{"n_layer": 14, "d_model": 384, "n_experts": 32, "experts_per_token": 2, "d_expert": 112, "d_shared_expert": 192, "activation": "clamped_swiglu", "moe_layers": [0, 1, 2, 3, 4, 5, 6, 7, 8, 9, 10, 11, 12, 13], "router_score": "softmax", "normalize_top_k": true, "routed_scale": 1.0, "balance_loss": 0.0113, "balance_bias": false, "router_logit_norm": 1.5, "init_std_router": 0.0242, "lr_router": 0.000798, "vocab_size": 32768, "norm": "rmsnorm", "norm_eps": 1e-05, "tie_embeddings": false, "optimizer": "muon_variant", "lr": 0.0112, "beta1": 0.95, "batch_tokens": 32768, "seq_len": 512, "train_tokens": 389400000, "steps": 11884, "dataset": "wikipedia_en"}
Below are experts of layer 2 (counted from 0) of a mixture-of-experts language model. Rows are named router (the router's row for the expert), down (a neuron's output weights, with its number) and show model dimensions 256-319. Each number is 128 + 24 x the weight over its row's rms, rounded and kept within 0 to 255.
After each expert's rows: a language model's description of what the expert responds to; "raises" lists some tokens whose logits its average output raises strongly, later layers aside. This comes from a sample of Wikipedia text that the model never trained on.

# expert 1
router [132 142 144 106 164 166 130 155 123  99 122 143 114 131 143 132 142 122 159 104 155 157  99 137 166 115 179 116 155 125 111 136 125 127 139 142  83 122 144 162 106 122  92 151 126 115 109 130 179 115 117 124 116 102 166 156 154 109 115 137 144 143  90 124]
down0 [152 114 140 121  93 127 137 140 112 117 120 114  84 109  98  97 100  96 144 163 124 149 132 132 127 147 119 142 100  91 141 155  75 115 145 162 138 115 151 133 173  96 139 134 132 157 134 142 117 159  84 189 177 127 167 127 140 134 121 136 157 125 102 106]
down1 [139 132 110 114 134 131 107 128 106  98 109  70 112 125  83 157  90 136 152  94 126 120 135  73 133 144 115 105 131 125 134 104 116 106 105 141 117 133 116 115 102 110 130 161 121 112 140 150 150 142  95 180 141 124 101 116  95 148 106 176  86 117 112 162]
down2 [147 108 123  73 166 154 141  93  94 140 173 163 129 120 121 124 119 138 120 120 127 144 130 122 109 147 146 129 118 142 119 165 117 124 110 143 123 161 121 137 125 147 145 149 127 110 159 151 172 144 150 159 174 115 112 110 131 122 100 117 120 131  89 144]
down3 [123 176 128 162 143 107 149 122 117 135 111 125 157 143 141 102 125 128 111 133  94 170 157 132 136 104  70 103  76 136 133 121 143 129  93 150 139 148 136  85 105 119 100  90 135 137 106 114 112 108 144 120 156  90 123  89 117  96 156 160  98 126 136 148]
down4 [106 114 140  83 174 139 128 113 145  90 128 136 102 117 125 118 112 119 140 130 164 139 100 129 131 120 136 116  89  96 151 119 109 109 113 145 108 118 146 162  71 104 129 166 161 118 104 142 145 110 140  94 193 147 103 138 117 146 143 108  95 101 179 151]
It responds to: Main verbs, copulas. Main verb after the subject, mostly forms of be and have, e.g. was, is, were, had, became.
raises: " a", " the", " an", " part", " their", " all"

# expert 28
router [131  74 162 106 118 114 133 116 127  94 133 112 144 148 168  89 133 171 133 149 130  97 127 118 129 155 138 104 109 147 109 112  74 119  85 102 158 134 148 128 173 136 159 155 139  85 104 133 117 168 159 126 109 165 122 115 100 111 123 107 124 160 147 152]
down0 [153 124 121 119 141 167 147  85 146 139 144 137  87 135 114 126 102  74 175 187 126 145  85 136 149 127 188 143 136 125 107 184 126 146 135 151 125 169  95 148 113 140 152 117 149 157 150 152 123 126 114 171  91 114 130 175 115  59 123 110 119 140 115 145]
down1 [121 127 132 150 120  90 104 141  80 132 139 107 108 124 122 122 149 112 150 135 151  99 135 131 101 130  91 165 134 175 156 106 118 136 147 106 105 117 101 151 124 166 177 140 121 171 125  94 152 119  97 141 101 114 139 115 118  91 111  90 150  83  95 111]
down2 [114 136 149 113 125 115 119 124 114 103 149 153 169  93 119 127 125 135 124 144 119 167 107  99 164 158 121 108 117 159 132 111 108 119 130 105 124 141 110 142 127 132 163 125 111 104 141 130 109 103 128  63 118 108 136 152 120 134 149 136 172 131 107 102]
down3 [123 148 144 106 138 128 134 137 112 140 132 156 145 103 164 162 119 143  97 133 124 127 128 134 158 130 133 102 141 102 132 109 119 147 116 121  90 145 132 116  98 167 117 103 120 156 100 175 134 132 126 164 157 151 124 144 100 113 141  93 162 146 137 148]
down4 [138 176  84 124 112 120 134 139 104  81 127 132 138 112  96 130  96 112 142 124  86 134 139 135 105 152 140 115 112 134 150 140 163 133 158 121 132 141 158 127 117 140 168 106 103  99 142 143 131 132 108 155 138 163  91 115 124 136 148 153 100 124 150 124]
It responds to: Institution and place nouns. Head nouns of institution and place names, such as University, School, County, River, League, Division, and common nouns like basement or airfield.
raises: " of", ",", " in", " for", " and", "."

# expert 30
router [152 148 143 104 135 202 131  88  96 158 127 149 122 110 121 138 137 122 161 110 142 131 154 111 169 105 117 120 137 150 109 164 140  88 131 134 141 112 173 171 100 117 143 120  95  81 135 104  89 148 145 143 185 129 130 119 145 158 142 122 136 138 147 107]
down0 [146 157 148 156 134 108 116 148 136 159 139 135 126 163 132 171  73 126 115 104 129 122  74 124 159 110  86 136 132 153 157  99 175 108 106  87 127 158 138 109 122 179 144 143 106 172 137 151 128 152 150 129 110 163 158  63 144  78 124 139 151 119 103 147]
down1 [114 183 103 135 100 166 120 125 155 126 144 129 117 103 128 153 140 108  97 160 114 142 104 143 119 100 123 156 128 179 190 145  95 119  92 116 113 115 136 141 144 136 107 146 114 134 114 116 173  96  93 124 144 135 125 140 140  97 115  74 112 101 108 133]
down2 [114 118 138  93  81 160 167  84  74 169 161  94 165 143 141 137 154  85 152 102 139 146 133 107 144 121  82 127 149 141 103 165 124 156 161 106 115 120 149 112 151 132 137 115 110 164 165  94 114 130 131 112 167 118  96 131 157 141 141 132 167 147 129 185]
down3 [126  87 191 162 113  95 127 151 166 107 125  90 123 149 111 161 136 112 105  99 119  76 153 137 122 134 122 101 107 126 130  90 140 139 113 107 135 132 151 129 118 134 115 120 137 112 117 136 131 138 154 162 138 162 131 105 123 135 139 113 109 113 147 150]
down4 [138 156 144 145 134 132 132 142 130  92 122 124 125 108 130 118 133 125 165 135 137 149 135 116 119 145 146 104 142 152 123 138 166 154 116 110 116 136 148 122 139 125 147 176 112 143 112 108 143 161 100 106 149  83 143 182 150 125 146 171 156 124 102 162]
It responds to: Periods and first names. Sentence-ending periods and periods after initials, as in David I. Weprin or D. J. Bush, plus common first names like John, George.
raises: "'s", " and", " &"

# expert 24
router [131 136  63  99 153 121 157 158 129 189 116 103 111 117 111 122 142  82 165 160 120 121 110 125 102 123 126 140 113 152 117 126 108 132 121  86 113  98 132  95 137 171 154  80 102 167 119 169 105 134  90 173 116 132 131 116 115 100 130 130 154 128 109 151]
down0 [133 106 153 126 157 146 145 132  89 154 122 124 118  96 106 157 112 130 145 103 120 131 137  94  84 126 144  73 176 116 162 153 133 145  90 158 103 113 106  86 136 115 161  68 118 144 170 159 137 161  98 158 160 107 135 119 121 101 152 129 148  94 108  97]
down1 [111 110 166 135 125 141 119 111 151 122 141 145  93 101 179 162 134  99  96 155 172 154 118 131 121 135  88 122 112 121 117 103 140 130 110 105 111 108 174 112  98 126 127 145 104 158 132  86  87 111  59 172 123 122 133 116 161 151 153 133 129  97 100 149]
down2 [144 129 135 105 115 129  90  90 130 120 110  92 158 113 118 142 169 189 163 153 121 105 126 121 110 106 102 137 150 168 126 155 142 127  59  71 127 127 158 148 119 117 175 129 145 151 116 141  73 104 146 137 132 130 158 109 127 117 169 107 102 121 128 144]
down3 [117 122 124 136 132 165 159 116 130 177 185 141 141 118 123 152 122 127 157  99 136 155 124 107 113 102 115 128 137 155 121 116 135  86 135 113 120 155 109 156 122 129 115 153 104 135 170 116 129 124 157 162 106  99 114  94 160  86  93 107 166 122 110 110]
down4 [117 112 111 132 144 125 149 100 150 102 100 109 115 101  97 126 151 149 130 120 113 142 116 112 107 161 100 151 119 120  98  72  94  94 143 100 141 135  65 115 126 178 160  97 134 133 136 181 160  75 140 139  94 115 106 108 101 105 113 159 148 128  96 136]
It responds to: Name-ending word pieces. Final pieces of place and personal names, often Slavic or English, such as Chelyab|insk, Aleksand|rov, -ton, -ville, York, Smith.
raises: ",", " and", "'s", " (", ".", "ia"

# expert 2
router [144 116 142 105 123 149 129 117  93 151 119 121 129 204  79 140  94 105 135 135 112 144 108 111 152 101 140  90  85 120  96 163 122 127 148 127 138 124 105 148 120 131 171 120 107 132  98 134 130 111 138 166 124 193 123 171 132 135 127 128  84 134 133 138]
down0 [121 137 113 146 113 114 120 140 109 165 150 139 119 128 129 121 143 165 118 100 113 125 118 110 114 105 135 156 135 146 125 146 106  96 112 123  95 167 139 121 101 140 170 167 104 150 122 132 128 158 133  92 122  56 125 128 118 141 135 127 106  83 107 151]
down1 [188 106 100 113  85 182  93 148 130 133 159 127 145 101 124 109 116 154 121 123  89 120 114 112 104 119 105 117 169 112 124 138 178 170 127 147  94 121 169 156 116 135 131 134 167 130 101  98 123 124  98 142 129 126 138 141 125 110 133 199 117 121 154 140]
down2 [143 117 119 102 110 162  97 134 103 150 129 138 162 137 135 116 111 135 133 125  73 113 114 184 194 119 146  73 149  73 140 147 107 169 148 104 121 142  81 132 113 117 134 121 114  67 140  99 122 170 105 136 128 128 139 116 155 167  82 140  94 140 151  97]
down3 [119 114 114 155  99 124 113 165 153 105  88 111 136 121 140 146 168  83 116 124 151 111 129 105  91 126 118 112 167 120  86 145 138 151 111 109 123 125 131 151 122 149 110 165 105 123 101 199  89 109 138 127 143 124 125 163  96  87  90 116 124 108 105  94]
down4 [117 139 131 162 123 144 111 163  98 137 154 125 143 152 152  95 125 107 158 152 142 124 126 133 158 102 156 119 160 104 156 129  85 130 127 194 115 131 148 130 102 125 164 151 107 148  92 111 129  74 160 147 139 131 148 149 138 135 133 109 177 117 137 132]
It responds to: Number chunks. Numeric tokens such as counts, amounts, ages and year pieces in prose and tables, like 50 mi, 66 buildings, 193(3), 41.
raises: "–", "%", "0", ",", "°", "5"

# expert 20
router [138 146 183 142 130 185 102 141 121 116 160 137 140 106 136 143 162 148 159 150 158 124 137 154 184 138 104 123 114 145 120 145 149 129 178 156 120 147 102 149 156 110 120 120  94 144  97 129 154 138  92 143 187 139 100 179 139 150 150 136 122 107 130 117]
down0 [140 122 130 146 131 149  79 113 164 137 174 126 147 152 135 148 142 119 138 142  60  97 155 164 150 120 119 139 132 147 163 130 142 114 122  97 182 227 111 166 154 109 152 112 106 192 149 127  93 100 122  98 126 119 130 134 152 131 145 138 140 121 120  96]
down1 [163 116 154 132  67 112 148 146 141 120 129 132 151 106 111 109 125 133 137  83 157 132 125 108 116 126 126 136  92 142 138 164 106 170 131 142 180 119 131 124 126  96 124 105  86 163 121 118 127 148 132 115 169 110 122 139 145 102 123 136 132 173 113 130]
down2 [123 102 119 117  76 137 134 133 109 159 134 125 139 141 137  93 118 133 112 127 142 122 131 106 119 108 123 135 121 156 147 104  94 124 175 116 132 167 130 134 162 148 107 167 105 149 115 115 131 144 158  79 115 162 148 122 163  97 118 150 103 138 179 123]
down3 [118  93 136 211 155 113  97  86 163 125 145 162 116  97 116  82 164 149 126 163 160 104 113 122  98 111 139 113 133 126 115 121 100 120  74 159 139 137 136 148 105 163 140 100 117 167 117 138 159 138 140 131 160 149 118  99 142 150 135 112 103 108  70 147]
down4 [160 120 143 146 132 132  79 111 117 123 127 122 130  65 141  80  97 138 150 132 104 130 148 144 114 136 118 142 150  98 161 169 140 106 170  73 110 113 178 155 132 124 104 105 128 155 134 136 126 138 127 109 105 143 110 139 126 119 112 147 128 140 121 111]
It responds to: Prepositions. Common prepositions linking phrases in running prose, such as in, to, for, by, with, between, often after such, due or known.
raises: " the", " this", " their", " these", " its", " a"

# expert 26
router [128 159 119 169 122 152 125 140 136 164 100 136 129 158 107 131 145 112 141 132 132 160 136 162  88  95 119 105 134 159 116 105 129  96 159 137 101  98 157 131  82 155 133 141 128 168 118  84 143 114 114 113 128 126 149 164 127 164  88 183 137 131 103 102]
down0 [136 156 150  98 155 161 136 108 102 117 137 127 123 132 142 151 153 139 129 142 168 127 149 102 117 139 110 133 122  84 134 152 114 126 130  64 126 129 136 125 121 151 121 123 123 153  71  86 134 109 139 166  77 114 104 125 135 129 125  99 111 122 117 134]
down1 [104 134 145 135 138 153 172  77 116 126 131 132 158 134 112 193 126 154 151 128 139 182 140 135  98 118 109 127 103 129 128 128 140 173 139 137 111 115 110 127 138 138 130 134 112 170 136 107 140 143 150 110 116 165 132  86 136  85 150 162 128 156  98  73]
down2 [ 89 151 136 127  86 121  79 142 124 143 166 176 121 115 117 140 101 139 108 121 113  88 158 136 165 108 147 119 113 120 121 140 154 110 131  93 130 145 144 152 137 117 111 163  87 150 166 106  91 172 159 142 133 130 110 101 150 133 149 121 142  95 120 162]
down3 [144 130  92 129 146 148  92  93 138 123 105 103 166 111 100 123 129 113 103 145 180 119 161 123 117 162  80 143 120 112 134 131 134 190 138 132 128 176 161  89 106 139 151 144  91 124 136 135 117 129  98 135 137 142 134 130 157 141 121 164 131 157 161  86]
down4 [151 145 131 108 142 121 148 152  79 149 112 129 167 154 147 154  99 106 145 136 153  92 164 132 140 142 132 158 145 123 136 131 103 188 129 107 110 134 131 123 145 135 147  77 120 148 153 176 171 136 111 131 105 162 174  95 135 136 104  79 116 143 139 112]
It responds to: Year prefixes and dashes. Leading three-digit year pieces such as 201, 198, 199 and en dashes in year ranges or scores, like 2016–17, 6–2.
raises: "6", "5", "8", "9", "ten", "7"

# expert 21
router [ 84 160 119 130 160 130 142 110 125 126 111 128 154 126 115 118 155 153 143 147 146 132 134 106 138 107 105  99 135 111 137 155 150 159 134 126 113 131 173 137 119 126 125  88 128 115 152  66 111 113  78 151  99 143 155 127 102 126 104  78 138 161 114  69]
down0 [133 136  95 139 101 123 113 124 140  79 119 107 101  98 143 179 133 121 135 142 156 162 129 133 128 119 108 137 143 108 117 128 116 117 125 134 145 132 153 115 149 168 143 139 126 136 100 109 116  66 162 148 136 120 139 154 121 133 136 142 114 145  74 171]
down1 [128 152 148 162 149 138 146 100 151  71 119 147 145 185 100 158 159 135 159 156 163 143  97 154 107 166 138 157 169 136 106 140 152 148 104  86 134 135 143 121 119 111 130 183 155 109 128 133 138 110 151 165 163  66 131 164 123 157 175 124 152 159 141 191]
down2 [156 131 116 123 151 104 115 127 143 153 162 145 120 119 143 155 142 161 169 105  97 144 149 117 119 141 151 109  91 105 142 101  77 108 158 117 101 157 115 111  89 151 139 163 123 143 120 131 131 191  63 136 103 102 146 178 114  82  90 108  81 141 125 144]
down3 [119 129 131 101 160 136 134 113 123  94 177 119  93 134 112  99 121 120 136  97 141 169 104 106  88 107 111 125 171 103 127 113 116  63 132 143 130 124 129 120 139 142 123 107 124 174 125 135 168 101 154 134 144 177 103  98 135 104 132 124 129 125 121 130]
down4 [121 105 125 153 113 132 155 147 103 120 127 113 151 108 128 109 133 115 125 128  86 132 155 138 141 128 110 145 107 141 144 110 126 112 104 128 133 135 140 172 118 131 157 142 155  92 120 183 106 155 116 112 125  61  91 100 146  98 144 107 109  76 149 144]
It responds to: Modal verbs. Modal and auxiliary verbs after a subject, typically before be or not, such as could, would, can, should, must.
raises: " be", "ons", "ively", " close", "aries"

# expert 12
router [121 164 108 127 108  94 119 112 120  96 162 168 139 124 154 183 137 108 132 122 146 139 112 141 126 142 136 148 171 125 126 168 178 112  80 127 112 178 115 140 133  91  99  68 151 117 167 105 121 115 106 116 129 103 154 167 124 139 144  95 141 137 106 119]
down0 [114 135 157 138  88 142 135 177 131 126 148  88  90 110 130 124 157 152 134 101 120 109 150 142 142  86 119 142 136 151 124 136 118 158 150 167 113 160 135 134 147 147 135 121 129 138 158 119 134 132  96 129 129 141 130 131 116 113 128 128 125  95 171 101]
down1 [ 89 133 139 143 149 147 113 123  76  81 143 107 131 129 131 130 122 147 125 142 155 105 122 108 123 145 127  93 141 153 156 142 151 166 124 148  66 126 148 160 106 121 112  62 139 107 130 115 102 119 144 124 142 147 103 158 165 114  92  62 102  95 126 112]
down2 [132 162 140 156 160 146 195  91 100 142 152 127 114  81 117 141 164 128 142 130 136 156 146 143 108  98 140 154 159 156 140 118 163 128 122 151 148 154 145 128  84 176 151 160 111 171 139 158  72  94 133 162 151 103  84 157 183 129 139  81 134 121 134  90]
down3 [101 141 121 131 145 147 147 147 102 133  94 107  92 150 127 136 150 125 136 156 112 117 111 149 139 142 115 138 130 133 116 136 126 109 111 141 119 129 106 170 174 119  89 118 128 102 125 119 127 143 158  75 159 122 125 169 131  94 180 144 122 143 129 124]
down4 [128 145 151 146 108 152 143 111 129 168 134 153 118 163  97  83 131 133  76 152 102 166 152 139 130  95 109 115 112 131 105  88 109  97 142 137 170 155  92 146 115 114 123 114 109 123 142 144 142  97 168 117 163  92 132 133 132 133 126  92 136 137  88 138]
It responds to: Months and In. Month names in dates, typically after a day number as in 21 November, and sentence- or heading-initial In.
raises: " ", "–", ".", ",", ".\n\n", " and"

# expert 19
router [143 124 131 135  63 106 120 149  98 145  90 136 136 180 176 130 116 151 123  78 105  91 163 105 102 127  96 130  70 155 117  88  91 155 151 103 138 129 139 156  88 119 118 155 105 162 154  97 147 102 119 121 146 150 143 172 138 112 125 120 126 110 135 113]
down0 [144 126 133 160 142 101 161 109 132 111 138 123 108 117 121 124  98 143 147 114 123 135 100 147 149 153 101 130 140 170 141 113 127 146  85 103  92 142 167 173 141 122 161 137 141 151  94  82 118 172 134 171 171 109 135 136 124 128 166 122 128 115 152 146]
down1 [169  49 127 138 141 115 190  83 106 137 125 118 164 133 127 170 141 122 160 127 153 148 138 143 106 142 125 107 114 136  95 158 137 134 131 147 127 132 114 139 113 155 109 142 126  93 153  86 110 135 151 130 101 124 101 103 131 116 106 126 118 121 153 149]
down2 [128 118 134 132 105 115 170 126 104 128 136 151 128 135 165 126 134 177 138 121 123 101 144  90 127  88 129 133 137 128 149  78  96 148 111 126  72 100  85 136 126 159  96 139 120 145 108 120 154 170 127 148  99 127 140 114  71 126 141  93 135 141 129  97]
down3 [132 168 136  96 157 140 114 127 118 106 127 115 106 115 134 179 113 115 154 118 116 172 102  80 127 138 142 181 116 105 127 158 151 106 123 101 146 127 141 140 157 120 155 120 130 143 106 164 113 123 144 135 128 127 124 130 105 160 115 100 143 147 132 139]
down4 [119 164 148 131 142  90 120 139  97 127 162 133 134 147 113 135 158 116  70 122  93  92 135 120 137 132 108 140 136 169 108 124 112 120 174 105 149 140 106 123 163 125 132 143 173 145 158  74 105 170 110 156 146 116 166 139 123 114  97 126 103 122 129  76]
It responds to: Topic nouns and headings. Common nouns naming the subject of a phrase or a section heading, e.g. team, film, election, album, ==Description==, Result.
raises: " for", " of", " in", " to", " on", " with"

# expert 6
router [ 93 120 150 154 145 160 134 139 133 115 121 154 150 187 152 135 162 103  98 120 136 141 142 184 176 105 109 106 130 157 125  57 170 111 124 123 106 105 147 106 148 126  74 151 140 134 127 155 113 166 120  83 137  99 161 140 143 114 145 126 128 171  58 141]
down0 [129 122 142 104 123  90 139 129 135 177 123 112 134 161 146 144 108 137 124 123 102 141 152 152 133 127 127 120  93 127 103 137 117 149 119 134 145 120 150 142 114 151 137  94 128 130 142 126 144  75 116 148 118 121 113 105 125 112 132 127 147  75  95 158]
down1 [158 149 186 125 145 116 143 106 108 149 151  91 202 158 180 142 113  99 115 120 117 116 128 151 109 112 165 100 139 152  79 176 137 131 152 117 135 125 100 104  95 160 121 164 154 126  85 125 111 125 129 115 150 106 126 138 105 138 132 126 150 173 118 159]
down2 [ 95 134 131 149 100 128 106 159 136 148 136 114 123 115 121 124 140 129 124 171 111 117 151 159 120 135  93 133 141  85 133 153 163 132 145  91 103 134 141 172 143 128  74 106  91 141 120 149 111 166 105 101  87 122 166  91 108 113 129 131 134 114 117 132]
down3 [139  95 127 103 134 152 147 124 155 133 132 125 129 115 128 134 139 105 135 152 147 123 163 123 143 122 139 165 114 152 128  86 148 114 120 141 124 168 127  81  95 129 136 125  99 143 118 123 168 110 132 141 127 149 151  98  90 123 111 141 131 139 120 108]
down4 [119 134 105 144 104 129 154 132 108 157 130 105 111  84 103 100 127 101 172 110 128 140 132 108 130 111  75 166 104 142 150 156 109  98 121 128 155 144 130 143 161 122 164  78 130 139 116 129 125 133 119 127 154 145 118 163 134  98 117 141 159 146 120 163]
It responds to: Name-start word pieces. First pieces of foreign or place names and prefixes like St, Saint, Grand, Dr, as in Zest|afoni, San Antonio, Bel|jajeva.
raises: "one", "ig", "u", "ag", "af", "os"

# expert 18
router [131 136 136 104 119 121 119 132 115 130 120 139 134  98 106 120 149 110 115 130 129 140 109 113  98 133  91 155 109 131 137 102 123 139 107 115 116 147 141 134 117 116 121 130 104 140 131 135 165 161 139 126 116 143 158 158 118 152  87  95 145 107 162 162]
down0 [132 134  97 151 138 124 106 136 159 120  77  83 116 118 133 140 140 111 133  99 139  78 113 180 152 139 103 154 100 113 104 125 104 130 121  99 137  98 123 121 118 129 141 147 110 170 140  93 147 135 120 110 153 187 124  77 138 141 101 153 117 157 159 127]
down1 [154 136 108 124 130 124 142 111  80 155 153 141  87 119 135  98  97 104 128 125 118 140 133 124 106 113 165 110 131  95 160 132 155 116 116 141 132 118 118 141 148 167 153 114 131 118 138 127  87  74 123 132 143 147 156 109 113 118 112 109 156 146 136  91]
down2 [ 99 115 131 127 126 112 108 157 158 151 118 107 116 101 113 155 162 129  86 122 111 158 151 102 133 114 152 117 120 108 134 126 113  97 148 109 120 114 154 120 155 143 123  92 179 143  93 108 100 139 123 125  89 167 119 110 119 145 121 145 165  96 118 186]
down3 [107 136 144 144 105 130 143 135 126 126 155 155 195 160 136 118 147 144 133  88  95 158 188 107 109 144 113  71 129 136 127 146 128 133 139 135 148 188  92 139 141 128 119 108 152 125 112 135  95 122 167 140 174 100 167 112 135 115 118 124 105 166 180 158]
down4 [115 127 126  89  95 134 130 120 115 123 113 160 116 152 115 133 127 126 122 145 148 171 177 158 101 106 140 127 152 109 134 137 137 159  93 114 102 176 148 102 155 127 125 133  84 152 143 155 102 100  74 144 103 110 131 138 141 119 119  83 144 135 167 168]
It responds to: Suffixes and time prepositions. Word-ending pieces like plural s, ing, ed, plus temporal words in career narratives such as after, before, under, following.
raises: " a", " the", " an", " him", " them", " their"

# expert 17
router [166 123 139 126 131  89 129  98 119 201 173 116 153 126 120 130 165 101 158 123 154  55  98 127 119  90 110 110 119 139 128 136 101 123 111 121 163 130 135 116 175 142 197  77 100 122 149 159  97 120  95 152 105 124 127 109 119 104 148 130 132 136 138 155]
down0 [135 145 111 134 147 112 108 150 149 131 140 149 111 170 120  77 134 108 146 159 125 132 166  84 153 185 127 144  91 122 113 118 156 121  95 145 107 164 138 105 121  92 113 160 121 146 131 150 121 101 110 109 148 115 108 136 161 123 102 150 132 112 115 101]
down1 [124 151 159  90 125 128 103 109 140 127 122 158  75 124 128 184 158 127 202 110 116 124 130 142 114 144  95 125 103  98 108 112 138 114  79 111 162 146 129 132  83 132 139  92 147  94 159 147 113 112 103 175 117 141 117 184 122 157 120 132 116 138 124 127]
down2 [ 98 138 101  87 136 131 123 103 147 145 116 160 108 135 118 113 146 131 139 140 121 133 140 132 105 118 126 119 143 134 129 142 125 142 125 146 142 134 128 137 126 169 105 102 157 107  84  96 176 157 117 110 112 162  91 153 137  98 158 112 117 158 163 146]
down3 [115 133 127  99 130 131 152 133 129  97 117 170 137 125 152 109 134 150 108 140 128  97 138  98 134 151 118 128 133 151 115 124  85 154 100 112 141 142  90 179 118 152 119 126 154 150  95 163 127 129 153  83 135 135 113 175 124 133 118 146  93 117 133 127]
down4 [129 127  95 142 110 119 141 166  93  96 159 169 145 119 130 157 126 113 138 127 128 145 122  96 121 105 138 146  97 165 149 114 163 149 156 147 149 142 164 159 151 133 137 131 122 158 147 120 136 105 118  78  70 189 149 116 126 170 146 128 133 146 154 104]
It responds to: Place and personal names. Proper names of places, nations and people, often word-final pieces, such as States, England, Louis-iana, Slov-enia, George, Albanian.
raises: "'s", " and", ",", " (", " in", " |"

# expert 14
router [146 123 152 135 118  89 137 147 134  86  98 125 131 119 128 109  97 113 110 122 143 157 108 109  80 160 107 121 138  95 145 157 134 110 104 138 133 105 146 126 177 163 101 140 120 141 151 166 116 112 111 123 128 183 128  74 153 102 143 162 149 115 114 117]
down0 [131 183 112 130 136 149 156 103 147 137 118 150 137 149 140 150 126 144 138 147 143 139 113 124 104 173  90 159 134 115 147 109 137 127 106 140 107 132 139 135 147 143  79 129 155 146 143 116 118 117 133  84 157 178 157 119 148 150  97 130  86 108 116  93]
down1 [139 130  83 115 153  73  97 152 122 113 125 132 131 118  85  84 123  98 137 134 122 119 148 102 127 132 117 119 122 137 142  94 147 117 101 139 134 129  92 193 107 117 152 157 122 145 131 109 141 153 141 123 138 142 138 133 118 114 166 161 138 155 104  83]
down2 [184 122 123 166 156  96 120  88 115 113 105 130 117 113 116 115 132  95 114  97 152 137 125 136 155  79 171 162 122 136 139 142 158 146 141 127 151  93  96 151  96 154 124 137 131 129 134 130 121 140 147 142 112 115 127 108 144 154 131 129 132 106 106 107]
down3 [113 159 102 123 116 124 113 141 147 144 138 129 105  80 154 101 123 153 167 115 115 122 132 117 138 122 129 106 158 145 127  91 122  98  80 152 104 131 128 155 152 130  99 115 130 180  97 129 136  75  54 151  95 147 133 115  87 153 164 148 156 110 129 144]
down4 [131 134 124 138 125 176 144 142 152  83 134 145 127 175 128 166  90 124 148 143 102 104 130 125 154 132 143  79  69 100 162  96 137 133 164 150 143 141 137 125 142  72 159  76 142 117  99 159 102 109 136 166 156 142 133 127 134 102 161 138 112 114  82 104]
It responds to: Verbs after be. Participles and predicate words right after was, is, were or been, such as started, located, known, due, brought, helped.
raises: " the", " to", " a", " in", " by", " on"

# expert 5
router [104 116  96 121 177 127 104 152 128 154 107 139 127  79  98 136 128 124 136 108 141 117 108  81 129 104 109  86 102 124 122 148 139  94 121 123  65 120  93 118 160 146 120  97 149 145 152 153 136 149 132 142  97 120 140 124  88 151 122 116 124 134 101 112]
down0 [ 93 138 120 120  86 152 149 150 135 132 128 125 182 123 142 118 102  93 154 136 113 155 174 127  91 118 118  94 181 121 138  95 124 145 119 133 125 135  98 156 144 197 110 116 111 125 109 105 129 157 166 197 107 134 151 100 145 131 118 151 161  86 118 143]
down1 [ 79 114 119 128 162 179 170 170 110 133 125 123 119 142 105 132 133 129 147  94 122 100 134 159 114 136 113 142 118 182 107 142 129 175 112 134 134 117 104 164 138 100 113 104 119  77 127 137 134 139 118 159 151 165 189  91 103 133 117 104 116 147 151 125]
down2 [166 136 105 140 121 124 150 132 126 119  90  90 133 113  98 145 123 140 101 111 168 127 112 100 119 127 151 122 100 100 147 110 153 126 127 148 163 147 125 148 106 123 148 131 174 139 144 142  96  80 106 118  72 108 127 163 141 111 130  82 111 102  95 157]
down3 [101  89  74  98  92 138 146 113 153 169 132 113 100  96 125  94 162 181 134 123  87 127 127 143 156 123 152 136  73 134 159 100  94 132 123 114 111 108 133  66 113 150 103 192 122 126 152 127 120  94 102 106 134 116 153 128 149 152  92 127  93 156 139 123]
down4 [ 82 168 127 172  74 166 153 141 148 132 141 127 113 100 124 154  96 139 121 133  97  85  96 111  96 163 159 115 108 147 127 127 107  93 121 186 119 113 101 129 145 140 112  73 130 139  96 109 159 149 115 119 138  94 129 114  95 129 134  87 150 139 173 140]
It responds to: Abbreviations and country codes. Short capitalized abbreviations, country and team codes and symbols, often in tables or parentheses, such as US, MF, EM(MA), °, LA(O).
raises: "I", "O", "F", "U", "G", "D"

# expert 23
router [132 118 134  89  96 125 166 119 134 164 101 140 144 101  83 132 120 140 191 162 121  94 112 130  85 138 124 123 120 129 151 147 177 162  82 166 112 173 130 150 120 130 130 162 148 118 109 101 138 136 108 119  81 163 152 111  97 158 123 101 126 123 179 121]
down0 [ 76 132  98 111  80 171 153 138 131 111 168 148 120 141 178 112  99 121 122 138 139 156 120 153 127 133 168 130 155 131 116 135 109 122  79 142 123 126 122 140 114 114 147 127 159 130 135 147 128 106 129  60 131 102 147 119 179  99 163 110 142 113 152  96]
down1 [ 88 175 153 133 141 167 112 115 127 114 156 164 142 113 160 125 117 181 113 157  97 172 131  95 151 142 130 167 114 145 136 141 104 106 115 129 142 155 155  71 115 100 153 143 118 154 139 126 129 160 108 129 156 105 135 154 145  97 130 131 117 132  93 172]
down2 [114 112 101 134 124 122 143  97 148 109 104 131 142 159 161 114 135 149 153 126 121 120 132 142  92 112 140 153  92  99 126 143 128 112 130 110 119 157 160 106 173 149 184 143 115 121 153 122 125  93  82 136  99 161  98  99 107 138 146 111 126 188 140 125]
down3 [141 135  96 141 115 132 138 109  89  95 139 165 129 133 108 182 105 161 108 119  71  89  90 129 120  98 134 114 154 119 120 113 150 126 116 112 181 146 117 108  96 102 101 125 151 115 143 170 106 121 125 110 130 119 136  94 111 122 118 137 119 149  92 142]
down4 [185 108  83  88 110 123 129 162 106  78 166 125 110  83 106 115 115 182 140 109 172 122 121 111 149 122 109 143 128 168 117 118 133 128  89 126 135  74 111 105 153 166 122 106 146 167  97 150 129 124  91 140 134 161 150 121 117 125 132 148 130 124 158 126]
It responds to: Closing and suffix tokens. Closing parentheses, quotes, percent signs and brackets after numbers or words, plus plural and noun suffixes such as -ers, -ions, -s.
raises: " and", ",", " &", " in"